Weights of a small mixture-of-experts language model, trained from scratch on English Wikipedia: 18 layers.
Below are experts of layer 5 (counted from 0) of a mixture-of-experts language model. Rows are named router (the router's row for the expert), down (a neuron's output weights, with its number) and show model dimensions 56-111. Each number is 128 + 24 x the weight over its row's rms, rounded and kept within 0 to 255. Numbers have three digits each.
Before each expert's rows: a language model's description of what the expert responds to. This comes from a sample of Wikipedia text that the model never trained on.

# expert 32
It responds to: Adjective-forming endings and adjectives, such as -ous, -ful, -ible, -ated, small, large, original, and the "ous" in thousand.
router:124154148117174100118131133114143140136156129151141114139127098140118121115105101147150130074118121133095119135105126125134109143093130161193117122155136133147134135123
down0:123100160120155123101176129113168137123141122135110095140128111137077114140126135067151134119126166116151092132124143144185183123081111113139164132117121149116123128101
down1:152106178111097108144175131121108149158115155165149140147116137124179116171155138078104147195084141090134122129159128156130153114137128113162146138147101143084148117175
down2:081124157107097111128156104156134149102086144115132093133156111136130111110141132155156126119147059103096131132131142134118110108210112154142155140075125140172128135128
down3:137152157125160123127095126107160128178121155115160079144124086155123065113152140136144118117150153196132161129160115114120109146123117126131158141103123095176150093113
down4:107145157122135117126115154114115196144165112167120132112112108144117094122137117113120128149130111158118140128086111118110120138123123121166136074134125141101105132147
down5:123161103125145113120111152147158144123163105163111145086154093127130154170145087156134110110158104108139144113127092144144145136119126142119101130150139103152083102169
down6:113077140142133110126103132160136148142128122121130077156139131144152107142115147130140160157118152139144139114119127150133129137109115137100158130086125096149109119108
down7:142161164132147155111142099136183164119158140096170128112136162160117071128143144107094142142128141118147096125144121146153106110122142112099143122105126124079110131156
down8:165132116097123111129129105127123148187125131137087146124136105128121117129161096153085113116127081155100127092153177065142108157142134158138087121169142096123132058103
down9:163162168114184090115102143082132129177106092139116106125113117104124150120113105152140127108131185081113083113140104116131111126118131070145108116155104114081136125129
down10:142112149137126123143131099135098132118144128157122137103168137082133138156139123098113144113155124203138094153150093140133140124159090128121088136110110140151141074123
down11:171125128137148093138126156138119158141133130162144161113129105143102153153066103115124151137127154113131124195148103121117138119138147108123096116159143151098125146146
down12:106103148117121153143125129108145154106088088084130120120170123115128114137137127141133145141110130113111132119086145100065112140147117128198110124140105101118177108100
down13:099111108155127207127161131097098119123130109138158129071126108128111141121143165100129176135147095120130113124174129158124141081106127104133152141114114141175138159182
down14:119155088130142134153125134099174122082122121158091152112153089122132101163140106139156137113107097149159141165141101103148126117149097147115069100146079124147112108157
down15:103150154158079115148130123084137104097140141096135153067171109119141109165111157134167143103115124138118095165147138139120170086086130147137119092110097130159104157129
down16:149118117141117125140102139159088098158124124190083132107110132129144093145118081111192077157140136186094156146128091126119105124121144134146153118135140114110126116138
down17:151084124163102141091127091130119092116136130135164116125109138116115120157140156094141137109146087142155068183170180167165123106091151171159134134163082116122093116087
down18:140084148149139182111141125138118128159129115136141118145106140123170099104179131147132083099110135164134192123079119154111128153165144159110114143115104135159118127154
down19:104112206117138145150126169124139137109134119113120094141116088156123094154072134139145165097186176121084141118125153108126126163080092086106137125137091131113120144111
down20:137132122141128103117121187120143092159195118101122126113146128159109153138142116121131145138173106129142121143121116161126115129122137148108159142176138137147121147137
down21:094142130101111109158094107087149118124132169131121128101135120129152113106142134148134128153150132158125103143105189172112127169119137111128071147157078125122098095092
down22:132117166116109089076139126169089147118134130099162121128126108085156123103140153087137126130166089130129111110132148118166079117126122105128120139133128123146139117126
down23:113086069161106164086095141127113121106155156134150146124149146149155158168114117114151149128134095165127132131135120105122090104111120114119122167136106141178120142169
down24:156130119166143178164149112127095070139107132128140149121132144135116139125143149155106152193111120107133154125159086153104144132096149129114091154127155166178141131156
down25:124086110124144137118115131148130109092111085116142114158135119127099074100116152092103098119105105099135107105134114151135113126121112141107127102132131108131133141141
down26:158117108145099093165138128129082134112143085168147105135093152150124129117091140105139152085116128107102106104117101127108111126124083150114155130132149143125118159126
down27:153123154106138158097116120120151171144076092129137079145122133122102136104102127086145144107162135161107080124167128144168110092180147106095122169124128121153089102116
down28:118165080118187138129108138142140108159122118137129141078094088116157164110145175122137121106163150155154109159133125141128124134105089158114139084143106117115109104148
down29:097147062101137121114134104165133142121129159127141134152128143113144135184135141158123099138135086152144119124120095104154144211141167169126108108116159088134143135171
down30:126197141134137108124127159122096179123126134162117100128115058129116108085101117116138123126109118110096136117123147106146111158088158161103180142175169149085130163127
down31:168144132120119090168118138116175165107108113128124145094128113093108167108097129111152139089108137132124112146152159105090155110118155119136141135132114131102142114114
down32:173128096106101143177127109094124117157165105150141151155129118134085116149182155084124119130151166160084108119135152121125086164120145114097131132129144141150141146109
down33:145153122156107137140129132154111166126122114141121184134201124118117136139142151090129138102116101133161106136164112136107221123118155118107145106152167133162102111112
down34:126170117202141106151148153136127122118165150136135089108112106108142122173116092146126139100079152082079105132117131105165160099097132126120107102136095126123124138104
down35:106123125108148155182170145154096102110127129149172128141123141131116108083130174159126138105084104086097090093137116153116159120102178104158109126138131145135177114116

# expert 16
It responds to: The leading digit or digit chunk of years, especially in birth dates and date ranges, as in (born 1962), 2001, 1886.
router:154128149114135157161125099092122123131151141105100130098131146142110088149094104126096137084112181134106139143101115093096105114164171127100102128140129114174121128092
down0:156141134134136113102077141149099165125137110141128121130114140107103121167104122137111091094151128166148116131105121132115107139116127142095151064116111100151133128113
down1:106126144153131145156168151116147150113124135102078138127109110161119164152133123152163140130102149156147150129159116136148159097108129121135126109161132120152067137139
down2:124132113134106139125108127095156120137158112151121107141093131177138127151114099159152139119155154163103165110141095128149104053124067140121127128172077146175130131142
down3:120127142160100157156120115105099105105130163153141137129126155135125157159130155127128163117154120153143122090103117174147124105133132147139137141130149152131152100153
down4:132107124127142147095110109151160124136124137094143160132137170147116162110126136122185100097136132129111122163157121120128143105129151134111106147141102098101138088110
down5:109141117155105114172161151108126131159157124122112144106071111090105111086170126125113146148145119077149174142165174136138123100134129109108097113116149104123111166153
down6:134115130071114167135134124114131140089109126095153119094138112167145133136127077113106142094074108120136119107121134153116088121172135092147135172155104148104138102146
down7:144130146137107133092119108127139155136086116143097127118096138141126072106120129102162152115116122115099133108118100129166064118155138122129140115160133108100111135148
down8:098120136159116150108090122108085121161124167107132149118163093153108109160155132103143069136126104122120101135169099150100120081151146153189130133150128144129143118090
down9:117117105116111139133156113178148129134127136162150137089125110139148120174085101155125117151125124128150133102144122132139112093135140140148087100116129126138133120129
down10:127138157107139134078119133150120143148095149125099134130053149159144119091118162092159090124145121172148123129121132070149139146089118117124123126124103101165126102102
down11:139193119129117142103105112082131145107137143110099099124136085146129103129128068150106135079091165120111148077108133147093088087137090074088112122171123112114133163122
down12:107133148118118098120118111125158132068126119166104150087144109112112176054119124066103100128136103164148092101157136099121115113104163143119180126134128139151123142142
down13:116151140153103155122122116083161147154115096128129112140167145132133135170124124122132117086132093120148157121126140137103161117124115148107154074180087144131142159192
down14:130096133144104138144127115135184120108155103128144132133161092125110143127120111135130141162168154154089141168138134113159081126091125157128056146104119182144081132111
down15:118113123110139130122089143140145110139186162162127084138121096170094116119120128129091106131133108151138103111112135145115145096132147113119130116113115131092167117129
down16:103123142134147129144157140172076091155107107133155145136139117149121126098169125111083089135113129179105134163137129122182129139145116157095097156138098125108136128138
down17:079127116129152146105090116147169105185140093107155146083123138090109099133141178124136110114145098150147148147114148084135110120116136106099133141110121135163189115140
down18:148151168121105090151166155108142184133116110130139172107137117108132128087123184119151106089074155125121127115133158133141126163088147130160082155083142121151106114119
down19:104132115157138140089126125143125137139138122130142152114106156172132165089140122113133121154146118149109109143129108142124122109081128153087103177120130134101130120166
down20:113102172129128085089132129126110162103129121125116130132124158131112153143168142080121127108099136152118131128151146089143120108132111089172107103042134116150155095149
down21:145135142154134184139103149115126167083134083115130137132128117115107154151124122151090157148077092114145159110093143110174092163123110166159102105135082122163133119097
down22:177145117130192116104134122137141122145090107136132132098169137127125162109126121112135122134134175091169137071131097150136130146125112149133106124128154152107105117110
down23:144138067174163094145151134130121124080116091145129117157145151099125153106120132135090155108124112138143137133182102164132154124144111150073108169096104168130101140113
down24:105131156093151141133121145115107186122159148103123147114145117128126113089162127123119091138100163109118130116101144150120115133109116125072120150116087117119142139130
down25:173140093156114116111106117114139123185103117103142134102129140123116099129087140182137100138095107100139100103139122157094172154128110132144147166123126130135178091088
down26:141112129103132169102139110162130104131118172120124134113122135090170146132093112137176125137084142102104126157126124146104156107151124165128110147138094133120116124102
down27:129121140168136108201148114119138104069113148098110127116152146124114160154121132091099140116153154133153146105146173150127124118114169101108134150131127131135087093177
down28:160173100121101127112171133105160090075087114120105121133128124171126105147125120115149135116112113147112136136141114112165176145114156153111124139069095118149087157121
down29:101118161113137107119131140162110115142139116124177180128130127099140116115151127128158146132142083130121116102107164156108141081110120091079129107166152085103175143108
down30:124116112149122187123124112132096150126149142083127151152136098124112116184132069155110158145154154083155146091109118140108125096148130179114099127136090105158146102103
down31:132147112167126119172145131121134156156147113142115156147133119147163115146150159135132166127114128100157107072131180130145122155103069139133106108161143123133106083162
down32:104150116117120126135087151135135156111113128128089101130159128106119119129152196130155150127120106113118132148131136149087118130156138110160142123138098141113156146107
down33:150133108121123128107163139144091080121154096112129158151127137130183135126144149134131153129135145140114091104109131133123126123107140159113096139133141096140101136114
down34:072098101107121140152120047117106082150093107061174122144105128160064153132147114115147140112119138116124133156167144126140111124108120095158130154089153107069094097107
down35:123149155091133142128143106073130123140122178111112106115131151147136137077154137096111157097126138124101130124142143126136120097105122114116140178108120075152155087145

# expert 6
It responds to: Closing quotation marks after titles or nicknames, plus closing parentheses and word-final pieces like -ie, -y, -ny, e.g. "Lie to Me", Burgundy.
router:154146149089117131149102144070157147104123092118117114110160112145145168098146128156107115112103137164112095108110097118133094171107152132139152121137114129162115176143
down0:173120118130118113112122126117128109129126109118108136094137114103156131098126124137138146138133115144187112169128109148109124166097158154102213140133115145120112122124
down1:127143152110111122134104094143138124155083158140110139110082101122109173146120125098104105152148135159138063095164141120160135093109153123099152159140111119111090133121
down2:128168123120112065127142115094172125169104122130158113126145100079174103075125116152086143121120153093121164138118111162156124108105126082121128105156111132117093084145
down3:195124110132178146087100127121095098107117142113110150142143141141146112143155106113105128131137133123161117136115114157146120149082136125115133127117134143108162126182
down4:140156110168096109142132129162106118128126106138167150141114140098173122104120155144118131091140135117117113110101115120144098129118120140102138118082169128104111088108
down5:143138124093129131124117109120143131107102166132141137160088151113114128096119081158129072141116105116102105148126113138127159097142139122123142142115122114129109126140
down6:106117155078101119130132107157127116175164107132109147160135184159139120135122131133150136116142125114147126135160151138119138125138099116091187150125102121150106164072
down7:094133114171126135152134152133084135152134140146137121150096139113106129103124092151141108134136113143151133120081123165120139105126114120112150128117118136124176137114
down8:174116112148185133106105116127142138173104109139112106186142153137157137147092115117151144119136155147147149126105149112146110149139155137110157115091152088112095139099
down9:145153121117124123163102150155174163118157136140104131130117094157118113152125172124109105096160155125130129096139077129092145136163132128128077107148152081080151147174
down10:162150109129123123130135172093167130104129109144201142158131124134152164141128113122123120072112132150105129130140174113091130135146123131138155124106155153098136110103
down11:139137127132185122145130179119165152194138133126126123160105135150126117101138126154084138108101158105134092107132092186131137148093100091080133112126145176095111192143
down12:089127143156171121152131134130150115152103122172078135132142155125119140165141110143132105145102140127100142086135136140129147099141082123141142121103146124105107142085
down13:148166093125149129135138142120123083123157133133118105144140135128134115099157100119141148139100121094166121100078137131098171157147110136164129080188164135119116122110
down14:136125119148104155150117096148119093161117136078101129093154074120155138126127088155142131102147109137164147120114151087120099134174132137089120106161090089129153130130
down15:156103121146095110134102132118117071143142120184119135122129129143138141072098138204126119113180123128125139150127103143153123149079095141080109127130126156095110129109
down16:122116141119099113122125136093188149115141161116138156133148091104069113113114167119133139105085103145143106168111135099117159117103142123115102108161099141152151111124
down17:120127135156150144122156130097123139091112151108139148125115167102158126154142131137145150121149150107116126087157178126101123109109112144160113120141169136137127138128
down18:123118129111112100128127111137120137175150117097164148124150114134110097145158170122139178089112134152115139129116083113116147138104127141146126145142125137117173155124
down19:120103113113097103134145166094047132104149122088109139151114153123099111134169126119069129095132087121152130110090123146130102151167166155118109117130124152138158105107
down20:142128167097134085091140118133115139108123114111148115138124127141174124140111095162120116077175110145137109114177145135174153176111120148127145111144104140140118109116
down21:077166133172135140106130133153099142122148143148108137123142103114117115137119133141124115154108128177111146146122130129158116153109137115099119139107094095139093158115
down22:148095114116111090102113149140188192124128117114108072118100107113104118121148147121154117138113158123104097133139123119136134163127090115108177162081170178137084136119
down23:178110138119148139118104128138120160100141116147098084158132153160116138123119106160071086126129128144119098084139148141135072106102135128092155153131120096143103125152
down24:134091112134125119076094111128146146113099098148158123105125143129097116150152093128152132123161137104105133141144115108137085112073100096058149121123117140136130140125
down25:168191118084139105114121128108139188136152132127109143120136118133118107144118109145131091119092086176108146140135154089121143117107127131139148135152128128122148107108
down26:164137155140115128132103193122133153145139175084138164129142141132156108094088133121091099134094115113115164113171142125094134137128115128156115099101155108129131156091
down27:172107124153067117135103133142113109122097147082146120122164110164151147140125108130130192166155131120162146156124162115122134103144131105086110143157086119178140150101
down28:152130105110146099119104140131153135122172132119115113162138076201125115138100104094076128105115137115099127110129181161107142106148146079131144053133152171176113141102
down29:093099096179109142123103132145125170052161103092103148147098124112153132171147138082111187098128162138160140117108087108115134167127139125126131094146125147164127123129
down30:139134136155147147116129121115130143140140094115117114169128124117144127133102126126139129132117104145090119131124141163148127109165097117078139153137122128089118134103
down31:129124139134131154152138075113102171073106159125158104086144116125121112141127134109133125140123108104124121164155084116153142139137127130119112145120110153112136098133
down32:101125130151147128133145126135132123138138114138118123113101102123123140133106105087135100117174115142141131121173091140114122179101132138120136163101122153121123128131
down33:102128111101086148166127117154136167164133134138154108128127134116138146146109115158118107129126167131122123134167096098132081157115177113140114130110110095128146133122
down34:126128070135136136086150126068133110101142124127125099149113122137144106104133068153105087137114113120130153133136170142166135151093087121120101091136086152075124145116
down35:153118091153138129124148132150125099112145094140111098117152182106115181160117140117134149155114112136121115159155105120141111140107139123103109110114154111133119137142